{
  "n_experts": 16,
  "experts_per_token": 1,
  "d_shared_expert": 0,
  "activation": "swiglu",
  "router_score": "sigmoid",
  "normalize_top_k": false,
  "routed_scale": 2.0,
  "lr_router": 0.00109,
  "optimizer": "muon_variant",
  "beta1": 0.95,
  "seq_len": 256,
  "steps": 5720
}
Below are experts of layer 2 (counted from 0) of a mixture-of-experts language model. Rows are named router (the router's row for the expert), down (a neuron's output weights, with its number) and show model dimensions 128-191. Each number is 128 + 32 x the weight over its row's rms, rounded and kept within 0 to 255. Numbers have three digits each.
Before each expert's rows: "comes before" lists some tokens at least twice as common just after its tokens as in all text; "raises" lists some tokens whose logits its average output raises strongly, later layers aside. This comes from a sample of Wikipedia text that the model never trained on. Tokens count by the router's weight.

# expert 7
comes before: " the", " 0", " a", " his", " 1", " its"
raises: " the", " his", " its"
router:208089110157137172166088146137137141147133176115137133139121114081101140123092132104081136167108143135126127134127063093123138109154150143140149155101145136104137118182127105151126124117112128
down0:120114169149133139220142088129085128188132129059180157172098120100180148182105099168178111171214110113186117126144098115198131171120180135172138155154163118125134068112121204151105096140189110
down1:171133080144141165118119111147135080149075099137146046164151115172089076084097112143129139100207061097102106116133157117147160122119105130112109084120121135155141138081189116121139049182159123
down2:139104045168120154166175123123114114112154123124059135136126142108099125058103159112151167125095158081142120111123111091108109105132101110167105110070180163071087113062127121137112116133149115
down3:154103093124139149115114089122131157142127190119141154081191138104118110110062144120127116127143123124091101148132117083125150099150127155126108121135080135136104157130097132108117086136104128
down4:140143113164131105142167183107105113132123081172166151076123127112091133128100135170114123107124187127117112090099149128159087111166133108125133147111120093130154123150127122163129130136114139
down5:094130075095136155090105071117133104152131116159153157109169190176114179151121141109115104161136111139118106143108145123123142126130111099185157066204155098100145167103125076131129162118160114
down6:128190151126126080156173118120075094142090094135155124140087091115133161122102184141178151131118134133123156138117140063177100131133153123113120129051128132162077133162163127091172124106119100
down7:161089140131187165104144162173109123189130081125158113110117151117101085071077165112096141185101156182084179088069143108127105172101154177172164131145107099155117102116141126138148155143180172
down8:135185178168117059068166165119097176109134054128179158251139147089102168136102096144227150133141060100147143109171131135057135109119122112148171167094100107126072114197115096108149104148120192
down9:107082123086132087074173153156093140147184145135136117096160101107143124156118179148068092126152094097020112107190138118171084089117101128073135104148111151183171085111129106098170156101160109
down10:123165103139136127149133112175108139084077127106114122121017156143114162065137200176163158108208147153117083116156077128142143092066153164213174105094130127143116144109141090115136166125084164
down11:193107126182178163143113118068151127155118110118164114090108053152139132135129118063113136124137148139142103117118155148083116114123103177118103167150077136103080111176104060100157157118127143
down12:115119140105194146087127179061128155149094157086189140107156111146099176092170110089102189172138118074139112115171159120108159124101142121125112084123135140111124090061147096125098163209143163
down13:128114168122139087108196123139139122186171119121127102119105116129125108181174118150135151132095109066146122100113176126086163046104189181136101145171130138081109152135108114123123142145143106
down14:135136081132166198200162143148163087151065152158132177111127112068178114139129144112164096107137151138165144124138135120106105104172092109102088064108105106161105150094085135112142163154118086
down15:159136069121154089095101184129102103154109106091154118174076103093131141145115127140065143173121089102091096097115107120121102120096125150151104168082111119166156103141173210133154074196162043
down16:118163120145135187129164121127120133076106116153152048159098133171098088144116095117111165108117152114096108161170115080091092187095136146085162170108176164157119101129155125131140139130169089
down17:151145153153178152126147158134174206131104194101139138119143161140119182059108116206137139123172103106091120152155120110190109116151162123113145124136124096074129115128106106043098132135126113
down18:133162114140108086189081129080144174107127143112139144126105161120149113125132108178123145087120134131109128168101103107146072141095130131130174150080167163105175172126140104168081114098140130
down19:150098089155149139088137081136110122129126129176127137107129126087199166145102090112150097112170178063118100127129111118123182090087137183162115148151110134130176086132105173171128125137103142
down20:085112118205115116091169160131113102099078121140128184105071170103065156064145162183091174128161079157144152152108166160126141121148083144132119104162143142078107133070106157151105121139091159
down21:104112191118105093101097132112135123102117160134077162162130104235179123147100097168086164091141142165097135157080079136102137066153193173094159115165095157075110135116143147135144114139115163
down22:130130153120161098113099200108078123083136087139126170087091101109119149120127216160129153049104213145164200116111127130173143091126154083133126147090115112150100175121166179115149201165128114
down23:106140112065108185162129135126114125155121180151116144166173167136122113155160116149096133141134124152072107133167109114156102111122155094125158118117125094177155101156155121086032152091112104
down24:129148139198107125155119124122189109106107123133184124123088086157121078163124196126132121054178111120103138112119169065108129118149146147174104086122104096130075155145098138109123133158150141
down25:140130095144143144174158099154099071129099168121107073098085093107160127156107070171129120095155161062158079127088142148159070171136088152133110134119119108119194132067142107144139128167139174
down26:156118145171115086094143126133166040154166124150144114138061054145089144176082149089067114173129142137139107184118139110132096113118162122149128131086110114107174159167128120095129144115162115
down27:122174083059105183117126107086161059130133101151076157114117166168145150127126125032114106075088150151132133193145137109095101106089126122125145104189140114092115086095163082119126135147110120
down28:142090117141088123123120113086085157132096095115134148137135127114149135104104147135112138060091101143101068070099137141140130083114103151101153116112101123174121068185061162138140061127144177
down29:100107133093153133164148110111139158167075143106189091156143096149161120103114166130145120110173084095103116084136123134160076108153091127143100133116121140161104128083168156063134119120107116
down30:154146138146126170142162131134195093145105130143085100204079111192103136132158192059195104128103179144169065162138117183113116137167137106149095153146143082147121047112123121136159142123130096
down31:064124115136145152114095139122082104140127125158155177164071179112127092117143122167152110092123152130137155186153140100085112132136129123122122108100111161164159158126155113138165096058121191
down32:133128118127143161142145182131141086097172104125161121123158132143171083059121137114124153122058123154204212158140117150137144119120080109161147093093163126100060145108147105083145152111121163
down33:110159101113094200140113172076145090111212081138115093112160162104114088165118044127177106084123132151159135085129101080087154055121114132155146116139149112121122166127125106169105041152123160
down34:127137095115142138096117140119168106104163146102136138132089114046176175115136103081132163177084115144072119155134186121173120118082108137134128053120132160147106117081148126192162123178137087
down35:105150164147119131084124147167081068158078109134148165096129109083133063108152124141128113190073142182110121104124136102133078142122117106130075146104155128135129103099118201108140088079118129
down36:090070122128097147133156084100175147095111148113165087137136112132153184119109156139098149083149094150150138120182146185149131162155132146162110151181080155148153153109147105100134139140112150
down37:077101099126047154084049166108150148171137115100153160162137155148104128158121127140106099095162105139113165131114095182136127115146108096076131135161122170097141140099155089180087093112116120
down38:143163118115118124163066085096111171141129086111112121123127188156172127129124158108148124166119193132052145126118191124113173161073130102111203168128131128114193122121134137151147140154113101
down39:128087128130126137084096105133121136080099111137158114105166108062120102125106151155133224114177120113094162158139109146192092092136074107165136126112120102107140135113158104110126088114146130
down40:134171135128126184126197091122170118144112117147092104119147135111138092121126098104066141073145188179178140133087141169188098087098163154140140134182112162097095084107125138164107163036135126
down41:104133115107125131100154125091171180178084176165040102195148103159101170105102065145117088169100096122109098110106114169166147162115157143152104094035081187134177200092085140157171136176163161
down42:110067164161131147106152100076162136087162094145103142089154184124140185085123165166151127119146081134089105106083157167167142111222137129102126107132129126126122160095094120112133132140116103
down43:159134147108055125089138094135114204112145146099150124126185120147123152133126097165129096098107076151097104095132125133138121119132162047120128093098134135120160156085106133151129171101169137
down44:101151107142153102124123112093052097129105182157090156125153106126153141113103076132074129094160098157166123137104115105172105149126128060138129134216163139135109116158145146135151151134114146
down45:073156154118124125130097099119089156086085131127122110128108115170077146132172101169131135132110110117167122101137145129145147134146160206157114174102169138148120202080133113091131107093079145
down46:144126180156202180168154151140123087165200141114160159123158157080099146151104113136144120124141147074083131098134128161075135117152125101114158106103088098116120101105103141121119131071118070
down47:164144137108189167154152149097175106130109098161110098192151153129178178119062138079115122126107155099133124152190123128102087094177114103072196130116119088124134153111198167125132118173099199
down48:070131128116106078121144143159083131158141119144121104103132117178178167083134141147157129152101124112070153158155082145105140114181123167142099094032115136095100125092133200055163143155120136
down49:179135107116100116145126174149134187098150074114101171093090149118129098133133139095148075164175206120095067107148151098139163085087130113109094081097063103063122133145114145149149128217116174
down50:128140103125184162100093157079149165122120199150158136062142139102178154110083105121176115182140084134069150129185114173112145086118131135178161155130110106080086153140186125125134146172143158
down51:170116170186125163123119111214106069145065160116111135110075143103148107159102152122092149185129134102162136199126120165082169091096079091178119161082126150136144141106133150100140127106162191
down52:103123175095068073157086080081150132083122092099101105110123100050127092191158077125139152084096117128100136122188183121166119107086140207074150076118126121136118140101098161147115099130101136
down53:122153095143156113197149119143162132146141147105160150139115142159081102112144165177121213071070111168096099093079077090172125162170109125101139126134071067113127127159086126124118158106134138
down54:152149150150173102111121129075146128172115107175123117119154148103176176130106106181118142164122106154115090122063115176101120122137146131168215095086104095134137101139119107172107098130121112
down55:144146180133180136192159115162086123087193116098168131146131086078144130191145122109093142130037133094171167139188113134134139115162167112113146145101131146159080018135126189097171122118101164
down56:111160085140092153153090116134127135111112103132141208172100104113062143094176146149086102104162125142153120129104155135158147172096154151136137103097070104133098147093162137161145114111177144
down57:115162180101123179169108108063139147110145141177164129145102145092099167134192092109096121187128093143133152086134086064139150133172119074132111111144114149155107144066122143106145174148067062
down58:097109106082137114119162137148138165132136147112112114147108078121101122079085153060121139142159117146168151122125118175136103151165079148101156156142137125096139118088152155139064161122122144
down59:091123082142178130063099124126149196150124070130189127123221071114170125089132117161114154208116198185137151107136102096087089121150051073133119178102126139111179108185129103164144156117168122
down60:140092151159083085134109111141130148134147152019120103128134091110105144062170062163112117141151154089123125143144156154096134125183110136119161146120124128151127053093132106124058128176190127
down61:074151126193142126160106107143149198065131098147080124117104142152095202128153111115125124182145105084088139138084117076142091079097148134101058102098124073125050097112101099075054072158067142
down62:091106146076154109182140108122107115196081103129181140102168137143142162078146183166100151108080094107110134146142191101153115100100134147122179076129130127178167192107149159055099155167099164
down63:114146182080146103081139070133112171075093122105103149134173118134167114156141107094160141113114140081129141119152078143170110127116145168172175119155149114087085108115245173143064125160105154
down64:078144143159065114156169174148089091158132114121156163122119081119113164080177143103130078125105089115152155107129141163127062065085126129071139140129130154102118118137162103100129109100135103
down65:111152157119151139147081149124088148138069154127138148120159161120065175132172091088134087121114121096190126161155116131133185140078161197140127052138152140111105137139098154096087117109089156

# expert 2
comes before: "\n", "-", "|", " ", "The", "In"
raises: "\n", "-", "\""
router:145108097153132161208085120173128178089124164106113066125138106129115153053137155084103124133108137127119112149115052112142152128124138144149080158098110174103107140183160163080116096113111142
down0:104216073102157144135123135125105055126129132136187132121121070121160153150049101122163129102163091142152115106122162124104153131157133145177160147074139136110129089096145186130149128118159130
down1:121151096146137174127125112156100069164090052125131136211136118121133125112058057119089175135117084111125174150155103168109156166107135159105135159139134115161174133109154148135179065184112128
down2:122104085154140135118154124070151116136119107125159123104120112147134167133110170116109124163137175087141065107132124162125127214112132145086113073135151132085144135035112129065123079136117114
down3:117118105117120138137136126143191103137076208096094147062160119085093110108087123102116092149131105134162101157118094122123121098113119138154149168094143151142129159150116130096136117127093133
down4:131135119111174125147189140112122088095132083151180130093145142095100140073105161154078131124097139154069084090155143121142114133145139140119116097072124139150127163138125106140086154106138099
down5:101098065137141152092152116117141122157172108119143129191164175211151139111140114104091124170136084142167097120111149084117115121132105057209158119124126106112110150081124173157105131113164135
down6:094171105117125146074164121126031133180107142158151119104118132101127216085110118133139155133147117135068172130148184105183094141068122143139131085097101127129090149146158109169171098133111175
down7:159070126094141136097178123148052084184082128137123139136096157146104126143101080086077124135107122188134139159090135117158086131037138139168195138107117086117082118119169212153143140130106190
down8:086124220135104068131114139132134150077127101132182161184084110082104162125096114106110109157110110095127134154178114114101130098111115097128216121127113152176151120121147130077131151194138171
down9:155039130051132118036152130116141109155137143159143143081097187113042075176132120143096103112100137144093135125167064113143109047128141140089138146145126149175166090136133090157188147094157148
down10:135143153149133096159126105163109098106166121109139157112042158123119143104174124166134122120158117125127122191095092130207123114113120162120164139134142171088096158091113146144126141135122198
down11:125113153173183119146131128036127112111101176153129127081209115096165166102057156111140071070121134116170118080107131150068126154163103159088091137120124192148135135153160103145154156093123193
down12:119178166165152172076152172106128168129131122125178142172131065165107210147164077088148169161126186098143092164135112089140182175153110084103134126105148101127132096104106065105145141130124120
down13:133148107097135190120119110117201086158215142117116141131113066103141104157134128114164104118109167140134139132144159086128133096096118160118139127147142132132111128115082123177167140125129135
down14:125152086123153151164140144171114109128077133164108205125130096127103111084131158112175085140093127112144147171134132089146107084135096099144106170128086120099080118093130139080116115141154047
down15:166148119090167118147121120079060149122108139165135089153075119068139146120141150122098185142131101145107098108119156138137115186125179146119093112071131056150148097169147143167175109159181130
down16:197125154119132142105147117079152189095130178133144099052101101124120121115155131091173148097118127109087093116138112123143127146076112086138105110131129171142120149123128062096156133106146161
down17:123161063123164164135118187099133112128080113112207150129127105134174150113126121190108098105159191151056132175168152118125148166119147109105112146087158172125136112192126112114113146096156157
down18:151121080129060145221159105126104119084132132085188093109060117118111138073114116142141118080161155104147098111091130158138108124112131121161119181146119157106140160127134050169103133102150151
down19:141147103155185100118126114125133101122132089198060092134145173144159166150056109152121099133159136192099118140117187158169137100147105190139124141120084175146149087108114163134099094135146108
down20:058106105145136098121120127125103130141116087200082189158180139157114163101126163156168107118124061159156135155140144099058108115101133095149104090149170155123154144136110098186119130131090126
down21:126084148090141196099172139070120118075134144131156126188139140196140136120119102152073180105104152120073131121132104149115102119132185196105181126111105149088103160139106125101132078106200131
down22:085112134102115132137088157137065168120172122192096161129130094181071138148107174173126152104115143150150187135113090130173158119144071113101145157135103116141124093120140131133148114225088115
down23:163130121124136167066086090131163096097127138133172148144136124166144120125123110097166174137125131151100125091148091121145129129149176077155111132119144077157118132160139164140026125148119149
down24:085153128150083150137126147080166153131078170095194136095092078138159080179151124140114155088179164138116109128150118135123139152125148123196107153136138128088135131150117083102105110189140088
down25:123147130089095126162162101215169065122101147168106071112135083129099136146150138118158133105218158119113034175151122094085097170139109124121128063117099045151164127096115128116156137109177152
down26:157151167157112107123142154098150109151106186118140054149090071188097097148141111120078101187076115073093108148092115171113135102072127131183141122079148114132176165162136100108150135096122166
down27:116165079124119095118136112054157115125130139128096139147134114172178150112134116144144055161149140192140061138134123133093099106120136126056143109184137150088130102109220044113149184144116128
down28:152102089147075171152118146098083114160137099089185087166128137127155156139099099161067112108106196133112063121156109133139085086118140157080080162090120117195123096131039148181119103121161145
down29:106104140082136156155113156121103189110104128173196132125162124175109105135095128154137132146133091155088145094096141128156129072133126102102099193227115162125143153154144140115073140123087161
down30:081158100117104140116159109114204114123090104145101152166113155150119143108155125091109169074149135114104129229143119125113160116147093105111151121111172111122090071117116132146146102140122104
down31:073099127137135100122104106119138110140122110120144160091125151120150118132167099119134119126151150120138150181130154118153126156126155127127162113106126106159132142130177118142107134170118153
down32:150134124153181141153097155154150072140162212107161097117140135154096071124083117134169108114086130145141161160102093119097161151097097135134132075068097134107102095145093092180119149135128121
down33:121156162120147144104111088124180127132225100141100100108132165129133064137197118146138092142085143156142157170087127130188188119094106126180171126158130134134163118131111136154157122093144161
down34:094153131101123121118130144105148107089108095142111155195141081059170166159128138154170161143136137156071112157137183120131110155101121128141161103146128104176175167060193119158177121145097090
down35:115061151142089145067125091105121147134129115149160174085162082129171139169129099130113161137079205117191119067078120049131101135134096098103073130113131115130151053093133188082142108100142036
down36:118090130079082135122129131143118051114124119113115095155109109143112115125107155150059141114133105121135152135122113179188142143151072130142186152167165109159129195167131135149145193239132137
down37:111109077139082185095133207173121140183128121118108132100053161136123090147142136183172127149143130068088131086134072156094088108183134117106136147103149167117121103132119117165097127073094125
down38:137148108161145101163116106119111176140103119107074121139136206119172122121134159150105132144116177143096141146123161115144108158118159081112121131058159128091137063156097164168128151144133114
down39:110107140114125158071117178119176133154127128171149088086123132112119169124154160177150168076126085128106127149146126136157094104173130143089160148085126126157164188150151142123107101146123095
down40:136081130095096113170161057170123134126141132192095083099201092086178133095171049072091080148143174116172222126088094082173086111137193128145166087173116103095126155140070132159098173058155146
down41:086155112171093127022139085058154216183138115136117117163151117127092090104127099115121088123057117148152074141094167135155118132149139117149169129092180126086124153125078152124163113183179127
down42:076128121129120135156160119139171126114125092155067083112148162203088134094125177130097117117076123146097116128149174129142150068174169110108137086095129095162108146094121119146108129160113106
down43:138130109126059091141126128168118152137121173156161169140149115103088126122120041213200142101141104131129155068116130119165131099142148051081135135113078133094140123115106098160112167128159142
down44:127114091128144142154135116146079065117104156165099173140123106097163169080108106170145159100215102103133125090099138096170082141119153047139127108194170169112123095165089150155106154130143142
down45:120111167075156085168134068157146120093081125151121151036124090097114137089192115140138144125112128132143132117079141096091166150111137185173110140116134134107119135107158103159151105103083132
down46:104136153171180167168156112158120095135119089073125197132161132089112165191134136113075134111082154115108122109122143160076141151093167127163142125126074126128087071166107109072132156184136118
down47:157108140131126172157092181147190061139154131168173144103148136066095119115116159101131054132108165109097095084180095095117118071196063115122136115082111140122133152099118139111126149158107147
down48:118100115108136119105119120093134164104128156185098152166225137112146098089122125131159135131107138131087152164162094100124107084193091083151082126095113105178098088061153162121130070177147183
down49:155159128109136062167086144167133135142154072163071111123074138127128130113156160158137116128138166073100128083193142130124122122139132136100122146129087118083119159157106039130118105091122186
down50:171111112201178127127109157097126143128132189090164148084198136113174127129126135147132155139140122153076101151131144190126147051159143162133173197099140162106137107103058094129160159154152126
down51:131116127186158100124127090119100079107086107079118129074125123126162157102108134143102126143165143095117084138106075169144148119148128138108134125076122151155128103142134129112162129073127213
down52:130143130109055110119094107110136157027122098080138094104159129085120087170127113087111167098061081159170130112140134157160113112066130147132134125098131140204117186112105156112156164111123148
down53:059183088140108139153109139171156106151095108099120114137120186126078136127138138149150139106154130172109077107078076100139130149166122094149114098171129097121134116117086075163085186107093126
down54:161160147174202045139146137100143100133163164106090161082188186192174126090071104161138088104175123116131133108100143145129141125095122130110118154117079097085168162123113135146127090119131075
down55:104121148136147109084154112124161140084154138092136138102157171138133160143149121155153118104073179114177149123141139164168099105175095084083133121072108102134130038156142142151157139107077177
down56:069195103182072215189115120154132103131078173117118167096136099152140117105147139124129090132074170108119117115093093179116117167120129110108115171104090071137134153048195115148116132152130118
down57:151131097098189142129098096149113110087187145154131148152113190114132134089153103116161139148131120127158189144108057110109105119150095115136127099135133111126110169139125131117116177111086077
down58:108177179094090114136168106133222129128130123147091128141150103162119080115175164113156105210179138122122149138141119108150102138158061153104156109112139122084144124034128163117123182186120136
down59:105140121137154126092124168141160175109153107064110160088191079137083123075109062115110149199142180198147105165110184097084078186115086108098113165110133112125163138148185119170158159143052097
down60:139148143149083106137114129124092126097132175080105083129158149121121158077154120152104169159113130144156134134125142096148085139148146131149101149101111148136136074094137067119095182146207154
down61:162152142175133117123067090068145184120117163148122129116155093150105233118145125119106114140120092130113183159137126084118129127184195154098092067108098118148094080094105094095098136185082117
down62:144172142131119142138146175107102148156138108166152170118116115168219180132119116129147120136048144075141106118110101142096077068137101125091172062104101108166142119112156094081129106095145179
down63:103144163107138062069167119140124149156117067092107098127147143182113135133146133117154146068128139126110128115143168114156042117113133143167130058159131119186118086068137142123085160167135166
down64:111116148143138137131130155156127104144150124108122127112108068106120140095149093114116095209058170080153172174144109175095103115085051174068094113154161189114124155125106123128136104136116078
down65:110161142162136126123076132165143170083132178144151119119160117119085141156185091139109123153091105176156130205139133063181125120115131144121172116149129129071185144121152131154136100082125095

# expert 6
comes before: "\n", " The", " He", " In", " It", " This"
raises: "\n", " The", " It", " This", " In", " They"
router:113076081144072157167101085156111179117128109131132114134098092074079163088096133064124124113151138163103119138118124130140134143120139170155169111096096187091139135182166132097145118136066163
down0:099180211107108122175081093145044141190111131080130155119133144109165163195082087095149137170122100160135112111092103135130143177144170128155147127098142091158140101100106201126123124102157135
down1:163143103098138153072141105146104074110133091081093115203152112110172129066099106109142141129132084119129169121178167091096084169131099172168098161167148095118124127092153089161105089128094150
down2:086110111119118121117182111122126131115126122116096118189108093095115164125105163075124211154119155080143076103112079110122129084129128170213080150083153183095113160040152153102091099118173081
down3:151090084134108139134130137119147087087100193154138074039180114138162146147030172097090148153125104103117095143102118101107189130087105148183124132135095108161093184114135144117114140112148095
down4:187159093152144077141090160165075105129145081137144131098086152056075153130176127137051151137131156126127141087127133151154121115140127107136086141089104162161167086105099135104112126056134075
down5:117129047161163094131099125125171129186117101142092146171135163147110163140130156099101142164168100162156099109192079162123137125114090121156164125114093181111159079126135123113122103137120132
down6:084155192081117120153190107114085112180104071135146099117115128138133167098128140110122140206114110107152161117100124102200082108100076101171146141145130120154150104114132143140172077114143150
down7:136105110102107142128134160137090121175152086125131113120128149182142113132109172088092179121150167148117155119080094124155101156088185131181150113073104140162113138122135133140143091145148148
down8:051145190129133077070120152163086144097141112146148097136060110087126141094170099110150160185133085098143154107158148112079083124100120109076212113103162081141120141127176123153094146162150158
down9:137091091112154125092133124087113145139144147132131093112090151156129078209117141124130130176135099063057119119155075150138127112108148141099122164141104177178138066067090106104173147064140096
down10:096101180113124101122154087176143134091116138117176114106057174138127156131117122163130056134162164149076071100156153075206103117106081165100146120066180097109107135103096107178144114139143152
down11:168114171157131161090089114092158135160083151172103119146105092117120187117159119132116115085150128114126137165139147132113150124170158199156146122136133160115159098157123084105142153109120137
down12:118136127160067180105138133069111133150135151178152155119156101115123160118093120125120120103101105083121117151181145121164130097111119100165151126133107122073100114117079096136124135150049167
down13:138129098108139125119202101135150153145209138119159118112129071186138111145154119162128117114118153150151124101135103095082129105144108175118150190194149101106128177100105107150138118093122119
down14:083068150161136160194144121130084107159098133136119211103113129128145162084099145111114140149180074124178189130099154164176142188133132084167173092112113135138119142085119170118093102125121089
down15:128141078118132118130153176079134082099156122182139128142120108052119119170173119130098157128136147105129086105108151175109156116105125110117118111062161089136164144118144182141137067166118149
down16:158118139121127175095155064117075137107149154136171134123046114146128093141155114077184139068131154115048138145180087077159095162090107120077191147126123137150184122134124142117140157141153124
down17:211104132094165108122145137108131160107123175112224143110157092091115161078127087147101135150144154170094123148174120132152127067089143158142151131128170184110125103197139112139123158123091126
down18:190126141162068096172120114139133135099115128083154123127132111159103106064064111109163171095118155147093099168091140114175117159094135126146156179150115131125181153146144051132126152101163192
down19:171206092173165109087154126134152106119102124160038112134163095128174132130150110076182069078155137133149122183088155165107138130102126141106137153122087174129170078086122132134099121175095075
down20:104112137178093125117137128136121120080101133194101170134069190108122159114172119199098119138133128105143146108120115139096143131116067140152133126133119152106124170120116112123083125166069160
down21:148121154076129188112154133143108150059177141138085120174156154147125138126105169179089170140099170147086129187064093139143124088138128126141117095124137127138089118129114132065174132121119105
down22:121151130132183113112091191146093178099159067100137165114133091119101105084153140145105124121146139130123166145120147123130165142125105109116104160127131123113097166170133103142172133175099080
down23:139081114119091170120098118148121141121105137103096146139111076162148148137113134103174124120158140124080164107146075073157108087117118118140142153116091115161154117130148170115045123122139126
down24:059196111179122149175115136106138172122105146101160127082074058167177106131111186138162121087117151141117132135091108093105125117158129123171109150157100127103106212186109151092172121179147142
down25:134151115092135126132091099177125118125112119147091084153104071105125128137148123118154097120131179114188124148117159142086070192134117182111076136156120111093151127111133120093146127140165185
down26:135145126133166107111162151109128069179122164131174073129103062148111130153101112121087176211126100130111106154112165106123152097088118106105115177078097097147141130155140130059098142071115154
down27:115148159100129136119126107110126148088112113206060152128113151163162127141146101087154117156122154136134129151140082067133143098134138116068124058162111096073081072161169130193156141134092119
down28:176082065185102148142141159058107124136121062127184119149177120143139153080106088141095102088105107085109057107132100147132103096084064145128121171099084128128125128117052131150115104130181186
down29:061099130094159103168128148163118176102114118181187098117132132157136112148081155140158091149122140119100120141131127128171116097168130113106075164178131133119153103115124149092175141055132088
down30:088133119108138140131135138124221124120141112145045158235089086161133155135195182137130138052109125131145128161074092181140177125133133143097154178101158118142113127118088187149152092122114072
down31:131164162169135095147110140098124119155180142135165133142097151080161101069136151156111133128178157133127148117119122112066163155104127147116113085095179161160107082171133098124134127069157153
down32:146142134149092100139103162092167075120187207080151101124161136163166106128088110116077150108064094141172153096137132132129134107111097124146106084104138127128090145124108140128138134099166108
down33:105178112092122134122165125098122119102162034174121107134135178073159092158126130146125144128138104131096159072103059145127201088130108133179146071170155117138162107150172139156143030128077151
down34:172170075115143127085117144161144103123142103149137159143128101080205159119144131087159140145067162116102148155118145106151115179112122104109164110157107171152125110091146117176198129145150062
down35:117073175174129089084145088126116119141156139142123193070121182157129085060111101102103131156082202081137119053097119138118117099092117114167099098120092171149173105151140087097136107152133143
down36:104091149090141126125120088087126099119137148134139105169122149142139143165130100224086133102158140153141146091104129198148142214137101127143143120203133101159129140143133098089136145184149143
down37:124114082088095187050073157082168119201096078163185141137090136119132091155190160173107170051188118122116140134114121142125062158103143094068120112095126162126107121110171034147099117114115157
down38:125144083153164102157115099128115166088120034117127126131085191172124174070109149149139188149076146108121167104156190140141162112064173123163092162137172167104199108141113122156110136082080085
down39:137117131132171151064082113139128115170126037139137130090143126098126104133139107159093170096187096130102159140101134138175105151161151090166166118104088080136088145139145094142155166102176114
down40:109178159102124165138116141147140097129114124143125063125208144174211084098126161122122132155123160144179158138143104114140103109148177078212156104179116175113150119111105144181075151013173122
down41:112169131218113086060127064066156153176120127112055122209144120145125097092125054132140073122109079146110159158119119118152177117141145121144113122056153199100125189120086117141168169174160138
down42:066151099122161164164125156115118141109150074153177165072149135115142177133169118115124179143119101165132118100115111159147105087130149091139169067127164109129099165086075140128094166179090091
down43:075112151107058076141116103094175147145198121163110118158171123169057113139153105214101095095133095157146123086146090073122123103133152108116119091140182179121156119101115088132108169102085140
down44:097141118086138157161106096123157079096079136174140157144146113125106208117113104107092148137168113116156168121115085102147165151105124097129119091255185113133125120141085065098113116148156096
down45:100149167148120128114090070111139129144101100180133124079080141142116136107199097172089133117095141155133080103070094126074068140145169146153110091107156087148068158087145097147142180132083120
down46:108072117157184142165169144133115068173142150105120160110164117111131145111186155167169118149145149059107121064175136152098155107118140144126066117021130106110078148121128161119145091098097190
down47:168112102097125153170077191141190063123203122178103167196192148091135162094137113083106111120132132105166092120183161163153126114176096096166210162091122109096109177110113116096124163140096146
down48:095078082094094094111129098131149175111118149128144140172162093200124093115117164136136153159090104168109127222119128144183096164150093123098116136102080139134181108135159214094117096104130128
down49:174156116155069111145166126181159145177129126123128163101065190134127172149120113158140131080191165097130145101162163108117117130079149131113115091068091108064157136105132129130127108094152207
down50:171091185170165186128040170110146141113102156156176113086147114092199170127133139137173111121186108154073137114185099130099145086130109096191088126153107152121111124107139141132119124129126129
down51:087112118169163136143145054104137128133131187094090129108104132104126110094148148115087208133140139117143073139130109111119100133094118120158060141094142116151141141107110168072155122091173181
down52:104095134121050083125094039089147139094109060169117157117137130100090127139096114115127142110115142137117182132155173067134141106053166168128201131128088121105166106147124147178119200080167116
down53:100205037152104155160103094136139119133144144085157151152131188107096113100173143140132155124139069141091023109063080101137127163141104148097131149129112155117082137163118069121124184121133129
down54:157123222160192088121163169114167145158176137147111132106144185181167101110067109139091140113154069177186071098146093197070136123114167116129135145097128142114128111121116108154164133113182068
down55:118122139152130100083102110102158125078191128098158156091137169073119156141129122153129153160126155173172128135113133105130091065182131111088117142077103121108127049130131180157169082106118137
down56:081153081126097185117107116154137152120107104122216147147170089109114079102134163081108115118151152102090111166150109132162114160100175121148134115136100077119159108066165060142175133128145162
down57:142182147105186137171137117146146099108131168219195112155154105052155125131131078073138190161124062160132199127124085105142123101135153049150103115118091140146091124087095173121133165120103054
down58:104134136146150162136156123144213134104178130101039149123090076160032105093124148087130163093181127131114155179090097158198138168152101100096151124085138111088205120122076151121079114157163094
down59:121156128093143132133154109122177192118144026099116131093224135117152121126106088146101105145110114178123142161102132084136098137158089083115142132091139154141177177196157072091129132171129090
down60:169072124142155108138123153125093089157108141079086125173154144099116159108148130160179139135140155145175118164130106120079084129183171104185132142127089113130112089108117141115112148193184118
down61:149153138141117084085052147125131204148077124108159087150143131113103191072155124096140137200151113132105076153146164070218142124156118160124115096091152120138120071104119153094104100136063135
down62:127124133100138130147178146100080136171160132133165141123157191155143155141117145138151109123079148086202148166131161097153036084099083117078126077102119107154165125087215137156099127104136139
down63:138141207115111125119123134142085215102111111123193164141165111168153115167154126059129199091113177121164126100142159156169082143119082126167146085131134178135099102178179108078105185180080182
down64:058164162150078136093176160112107198177136107178174181138122064075165141068154155078157123219105125159180137102122093125132114080102099116067121103159160177088115154146143122126122086099135098
down65:115149177143100134112098086158104145096137139097155141126151166115092105134143121115144106078123096080166120186139108117122175129081118094087133079135106128112110111090151156130127154116120183